python train.py --num_hidden_layers=14 --hidden_size=384 --n_experts=48 --routed_scale=4.0 --balance_loss=0.00447 --router_z_loss=0.001 --lr_router=0.000437 --vocab_size=32000 --norm="rmsnorm" --norm_eps=1e-05 --optimizer="adamw" --beta2=0.95 --batch_tokens=65536
Below are experts of layer 5 (counted from 0) of a mixture-of-experts language model. Rows are named router (the router's row for the expert), down (a neuron's output weights, with its number) and show model dimensions 192-239. Each number is 500 + 25 x the weight over its row's rms, rounded and kept within 0 to 999. Numbers have three digits each.
After each expert's rows: a language model's description of what the expert responds to. This comes from a sample of Wikipedia text that the model never trained on.

# expert 2
router:482485542520564465493491528515492499509467494452454511509499505513518488493538504470495479519495509462542491536534530489505509478479504488522487
down0:491519539490518494451497496522464467478504515530502504486492481493525501510497509508507513520473487506512499494494492485518515525507498511489493
down1:474503516545514527517462471518505518461509496518505486540523480484514468509531540465455500459538486507484483493494537546504489515485458512528476
down2:476529546499519520490497530494501487478524507475517510506484474504496522561534553537490472491512496503502455513530490511536473490500492519510481
down3:508481529500502486491498507494531485487513509482496522480504463490539493497498501463487538470523436495478495489473533491553536487493491535495492
It responds to: Short pieces that begin or continue a word, especially prefixes like re, dis, un, de and counter, plus dollar signs and up.

# expert 18
router:497460524497533481470488539525521514488478472529516491508555485528494497506544492484499504521548543467506489509506518498505485534478536496486499
down0:504506468473482464517513502481506529513527490502519513499475496506497484509547476491512561461512461469477469499494481511463537458479478504458497
down1:500517523482480510485506536509502493481538510462491499500515520493457504509489494461569520495543508491472528486495499539470479501500498518516496
down2:515521512563464472526495516487524499541470509496520515472541503531502508485554518504546491504518476477510482490524490468512521519478504496501482
down3:513525508471544476457494489486487509523485519505504469492495471476500484526527542481517544487470506499506465490539494486550515524549464505467512
It responds to: Head nouns naming works and projects after the, a or his, such as album, series, screenplay, design, development, game.

# expert 9
router:471487505495537463497491534511504492466482463494448502532492505451484479509491494516488463520507528486499475535498544535531433467493496504467455
down0:508518492495522463523492492499491488545537475498487523478481528451509503469528489543482551454490496536479509525511506526482465485472499527448500
down1:495519497532461461499498504530482509500497509493485475512502499497546493488520495513486533459513542501463486508498468533503503499542491481508453
down2:492546464512455461465496492499498475477507501506499520538507537478511521499465501516546544453526487496504516502508518528521496462472459474450542
down3:507512511466500484564447493515498479485538470457481499486513524494478476501540518527501528481585454482506477463503474542464499496531522544505506
It responds to: Number pieces and measurement units in quantities, stats and tables, such as million, km, mm, hp, lb.

# expert 39
router:492486515459502471492461492513495508495477516481479492529539532487505480526528525500486496520583505463520479538525507489545457493499516470469468
down0:510503507506505484531512467485473463501494515518513531498481493498510513483468486491536503515472525479487517496512479451516512538491508552537481
down1:525522517503514523501527509509480547513514543505567494483467481507512498500478501542545488526444494476543526510498497504456519509506550517506481
down2:529524525472496502498481537498495478437480464487501490514500460459499538497436454480523492453497504519453488509474509469513514485471483494519536
down3:507510553517527491457496515452500501502479455487476478499498457475517467508515495489526517472522528494503482501463514491507505472512472502474470
It responds to: Sentence-final periods before line breaks and dashes opening infobox fields like Coordinates, Genus, Species, Label, mostly in taxonomy and place stubs.

# expert 19
router:475470489519577491478483513536487501493462505480452478510516458504500478507518497499518479503493544493503469506530516509504476528476506475479472
down0:517505519519469486532498491485505529524479509480504524497564513472522482531478506465465537518505510525468491501468456517547490496571510483535491
down1:501528459484460506484489514493522469454481478522503526457512473503513517534467490505483485498497517473494528514482509467503505517495498486496468
down2:518547512507492474497511485528491467467502545500523478526489526516493461484500460499530510501521508551515453501513504520531505536508559505530479
down3:555515491518487525445501555552456503494491498497544536518468503542504475471477481480488518469507543535508534543491532519498530498481541517519503
It responds to: Nouns and adjectives following a, the or his in prose, such as start, frustration, sales, loss, interest, high, way.

# expert 27
router:479510518535484477471496511520533500487486481492500481516509511512481464543513531493459534520529507453514533493472491523524460533472486498507499
down0:507529434502471457469509510452480497520514487486548482502493487513491465461503463529505555453522510503496455452487495498530487543476521475472528
down1:491467510508496453495501461487495510473516512492513493494513484532507475568505480451526511499541475523500495508492516514482481470513463460495524
down2:512481477487510520543490529492510486531487506507497468463531458485485518494513499486469513464465507470531460498447505519505482501518525502485496
down3:503497490479481533489473460547508488525525522517461506466496511523503511466468519490487496526525529477505485511518495510519473454456520535490511
It responds to: Parentheses, equals signs and colons in SMILES strings, formulas, romanized titles with Japanese glosses, synonyms, and sports-table pipes.

# expert 22
router:471474487463508486466490504510553469498455499483510470509563512565446481548531490468487474515536513510538549528516517500502508479479538492511501
down0:460509487518497502492462540494450469482462511457493462539442475468503498467467455440503533489504495471451497469506476509512517485503521488478517
down1:542497510476514489509468477493528509541466514477461527536536491523510473535532510487491501503509534482510465465552478534511483486506468505496457
down2:448527472529448532555504508497472485466505508471518484494509521472501472499515490499406524511485494495432471482518491526523480506518487544518498
down3:510481544528471494520527492531538500510537511496529517536538486500534474533490494486530515509478491466485494492488508515473463504523488527483496
It responds to: Temporal connectives and years opening biography clauses, such as After, later, during, In 2010, often in footballer career narratives.

# expert 12
router:463468507507561464502498533543490480518492491468476466524487478510500488521509502497484522524533518469503514536500531492511486487505481506506457
down0:494535521492494487480506452475543486488470533506508529451508492481517490476485464483516494485489481489514476453458573463479477496499507500448516
down1:453486473517526488470518509502502565486508498489536507537515486499479471504510502489495567458463478514521480513513447493502492487456467476493496
down2:492491466463517513532523488466486461505494518476493498478508515455525456483507470447534533466483463460462493443491496420471525476488506509464452
down3:528572524468513507513512497549500495496484484502479553448479442483471542515492502531504527525511538455498471517494493488460495515455497491491542
It responds to: Articles and word starts in French, German, Arabic, Dutch or Portuguese titles and names, such as al, El, Le, der, van, du.

# expert 17
router:429479514495506500495432499490494493468474462506499525517506502522492490541521517501476486481555491457556523472515502511505497500474530503499515
down0:474525468519498485497475481493510561510522473469540484505501479471498486489490455486503552484506526533493491538507474539509493467507476509521548
down1:515522556551518505477502473481497491522496513455463489479541495499479494504494494525491505493484503561467505455502509514496470500526454539517469
down2:534529468506488485472518520510434523548516533477501505483482507496502471499486544476488536491510494490439486486494477499494472516488424514501508
down3:503545532486512540490470488524494499493471472463482500495525469523498498518514492489548552473500478520529506473503484505477493481500501478473484
It responds to: First names and name parts in table rows, especially US college sports schedules naming arenas, coaches and players, such as John, Williams, Jones.

# expert 20
router:508526523497502469506521492509519509527493480485484514561509518464496494518509524479462507492558515470528503486510491510503490480506482496473499
down0:466484536519477490522479498528478497492502537529476473499534513506468515494480481488500472462485508468519468526465489492487543490525447488480478
down1:495492497473488495487456561517520533480542518503556557525478476494480502493519484531520531485491537502546464510456507489537481487464478462485505
down2:463466471496497506505497471485517500501478483479529433538497528492528489483473482489524476486481540481544473469491471539507494456474482490505521
down3:555472504462500538534451538485512520517473536512515489504484497485495542519508506474498506496498493488456483492509506499532490510504542484496500
It responds to: Pieces of coordinates, time zones, postal codes and other infobox fields, plus non-Latin name transliterations, such as E﻿, UTC, Time zone, OKTMO.

# expert 47
router:465504483527499489465465527513520481513485505492496501502540508518470501526508545493503496530534514486544544530517509520497493492456516495483485
down0:493480490507529501520515491524531490543512486510463520499484504475517486494497532504468555463528495498530515518497531473581519522468502493484456
down1:514481507501438507502493511511513495505462495509501470489514517525515506495521468521502526484474461460519459504495525493501536542506478531514485
down2:520505499481498487472533485513517517511474505485489512468509503479498488521453526502507474461466479514478518518490489500529496499500485535481540
down3:517433478482477497515495513498520474498520466480526506495537467468532457469502479477499543483489493533508491497475485501531503515525501491439512
It responds to: Later words or pieces of proper names of organizations, leagues and places, such as States in United States, League, Party, FL in USFL.

# expert 10
router:465472471497536466463482513538503486527481514452477492498544484531501435529535502466483448502568532477518527514531511514511494483475528498515482
down0:497532500474513532513526478514536533491524485464508516482479471546452485463489522495480549491513531503475482535467453482519502480487477493456546
down1:479536553506519480516504490508538536488466478501454507488457457475490518519532515497515522464544502509499479533496467499539490559483463464487492
down2:526529494532519455514473519489499485516522480537489498512491471470504513459475502484497557509453486490499493502473510452527530513499512499491514
down3:491504505524517481503479486529493516498505492512451474567479490467480425480527494472503527512458480487482517533499462475500523468507554486513461
It responds to: Numbers, semicolons and pipes in sports career statistics rows and medal tables, such as appearance and goal counts, and dates.

# expert 46
router:465474489497546480506483529493507491501495496479492459509551461497498490498520521474513468500562512488516524490510506501508496478494516472482482
down0:508535516470536517509532502473485545533547475474541462439493499502499496469485505505501528520512501522490540507532501507518478501505465512516491
down1:483509512515454500489458501509544504505464528495479548513501524477495507529499531459526508540434511524481471521525447518454479488510502474526490
down2:515485502530468464536506499582472517497482517507465481489502465480539508519535484504500489545498476536527433501578534483549494484496539518523477
down3:486472497461466508497501520490535507517494491483503467510549492507519536490475505473533508445463490538502524436533483455515481533504474505507457
It responds to: Capitalized first pieces of non-English personal names and surnames, such as Ak, Mah, Cher, Ka, Le, She.

# expert 41
router:491477519471535494455480522509527469529456507464472494509479493534483491500499513490475473499547504480545503481529545495500482470483529458518485
down0:515504484502534494487510489495477499480453477525480483506524482500471502481456510532464498454530508515565523476492453493503470517410503459482491
down1:540545505476480481509517553489491501503508502540467533527475473480536486491483509464481493497465507538523499545546447525547539452545502527462461
down2:497505553477511486507509457556489501519445518486510520483515520496488472484503504521482431451486499530482516476486532471498526455502528520509504
down3:513508447507485489481500480461462520510531509512464525490528490500520480506514487527495575512528474454508471541525471467532477501527489515503458
It responds to: Line breaks, years and words in military or officeholder infobox lists and biographies, such as served, War, Post-, 1919.

# expert 24
router:483467497511506465498501500547475491482518477468474470520510508501482498560506487480495470545562508475510501497535526491502490470501504505521470
down0:520511576506532492494467496466534496487512479501518532527479508502513511479485523459513501499511517455530506472478503562515505482481503444521485
down1:467542516521508514513546496470480474473443504522490490434498491480502510485461453485513482483481498499487525551532516524479482457494502502481527
down2:458555510519524548480492485539515459507477509511511499473523492477510480490465483493521552482493506482510476474514504491507469470533528528446516
down3:559518491470503496510478524503491539483537507483532454494500507481520533547463488492507542464479506523488492479476492493480481476516494483468549
It responds to: Variables, brackets, subscripts and backslashes inside LaTeX formulas, such as X, ], _{2}, plus some closing parentheses and semicolons.

# expert 33
router:462467507494526469506469505534525501506518487471482443495505504548474490503515519449475477563502520492517530517542491527506495459495495489506470
down0:482538506502496504521555529524514477517515496515483512505489487501501488504455500507486481489485502520495495507480485524508504532465480478500509
down1:506557530516516502478485488470492532511484497549513514520500470491491476521504496514541524449519471477495501533542512521486476484469487541493521
down2:450542522475543499531492490494514511482491521472505504509500472475517483469475508510472496474498494497529474510468478498527491448501494451526503
down3:483543514546510470518484478515521501479461525525510493538501496494523439477495501514495460423460524509475497529527506554469527491484490483481495
It responds to: Prepositions and function words, chiefly "as" in role credits or comparisons, plus of, to, de, like, if.

# expert 0
router:474503488487526492480510506506513486494461502527475494515507526502440494536531541508503504523557510478515520521561520507520469483480493501487460
down0:454479488476505527474478466524517510515497502496487524471467442545544522502463497504517532481485508478452490515486506475539504488495492526443477
down1:526489545444499525494511504474485514502496499551489489498488480525490451494472537488499482501510501512480466494513471524469519503498442494450488
down2:537520502499561511491507497491470504532512525508484478477511505520478534505463470529488486495467466490507495479545458509454491506494486500506489
down3:491486497481510521519463447492472468485479544492529483501544487518515510479499522517519509513526477505491535504536523497452499482500424504491494
It responds to: Numbers, ordinal suffixes and cup or final words inside sports results tables and rankings, such as 9, 8th, 2–1, Final, Cup.

# expert 13
router:448482505485531439481497496516492501507461491507501484508559478498513479520498532496457476491531516472525507505513523533503471441500506502483471
down0:487480482504493507509502526493529504461511534466514468565505495485476496466559522490503465467518472495510495490476520474449474505520474512516497
down1:527517505530493527495487517518496538507448487452529556531489502507472532481502458478479489508516536492539492507485463575534521467516488487524485
down2:549554526460519489516511515517527484482479510548504538445468469492508478522478518473487544455485482506502477509494511520496485475504482511471484
down3:494530505457510502514478549507461505528465546472490530494468528480504510494532532523460501487515440505536517531499503505528504443507525517482510
It responds to: Word-final pieces of non-English personal and place names, often Indian or Japanese, such as -ppa, -ki, -ava, -ken.

# expert 30
router:496497487491541470471486514513476462457499494470453466556532474487443476515538495513525466530483518487521516481535535490511471438472507480468487
down0:520520490499446569530469479497485465502516520486506500513512525531492507504512508507488517548492482464490499557500442463500541501494549473467503
down1:490494499495524507525464508534495495485508494479510503516460526499495523466445528505472549497528497482430520506482517504520496486512511479483524
down2:473475505521476474514505525499480479482473487541518516495472512545476482569493521444530506526473488532505505505553494538492495489505458513499545
down3:478513506470513480522466546530471515480515520441477514504474442503465454537530460477504510470508497500438544503492460514509490457518547525494504
It responds to: Prepositions, conjunctions and relative words in descriptive prose, such as by, with, which, where, each, despite, although.

# expert 38
router:484474483504534453465468489509529493517485492481489460496519500487477468503527490505482465485539525480562501510495529536503506500503500505489494
down0:503540563453511458462479502469510497520519532532490461532494517485507510497460522495533544486454490483534492467464463512541504504524461492535502
down1:477501524519488523492558508448522507513493523500512491501479496512510495515500522511453517520489536520523477529532532482519487505485519509503523
down2:520541520477531473483553481513455522532485509501480523505459510512484490506481505499498491466525475503469558488503493518482477535502505511494470
down3:533495522529465521524484491489504494491456432480497496478498501546515463487495508522460472481510477510514460514479479475525521506459503478414473
It responds to: Pipes and numbers deep in stats rows, percentages, units like sq, hp, kW, and month names in dates.

# expert 5
router:436452510512517496490477523526500501512512483509491472533493494512495499512534470468496485549515511477510499529529504524507512494480544513463462
down0:480529498503496529501479486523512483505501511502525496545480471516501472480509470472504473486458522485503515520541483503533536477527497540475490
down1:504485478500488495506479519466509537481505480486475520500507478509528486526523533518518565454507521499521474531514501513538497485510495474515495
down2:522524515496544529515514485531516512425464483497487521496510458488518523547475544524537524476514531528455492510477517489522478526527498509498468
down3:509517500527495532530494486528520493500483535476515485532520502513502472466531492498496521507546489482515493499539493486505474501519471477547488
It responds to: Words and word pieces inside titles of albums, songs, shows, awards and brands, such as Night, Live, Big, Comedy.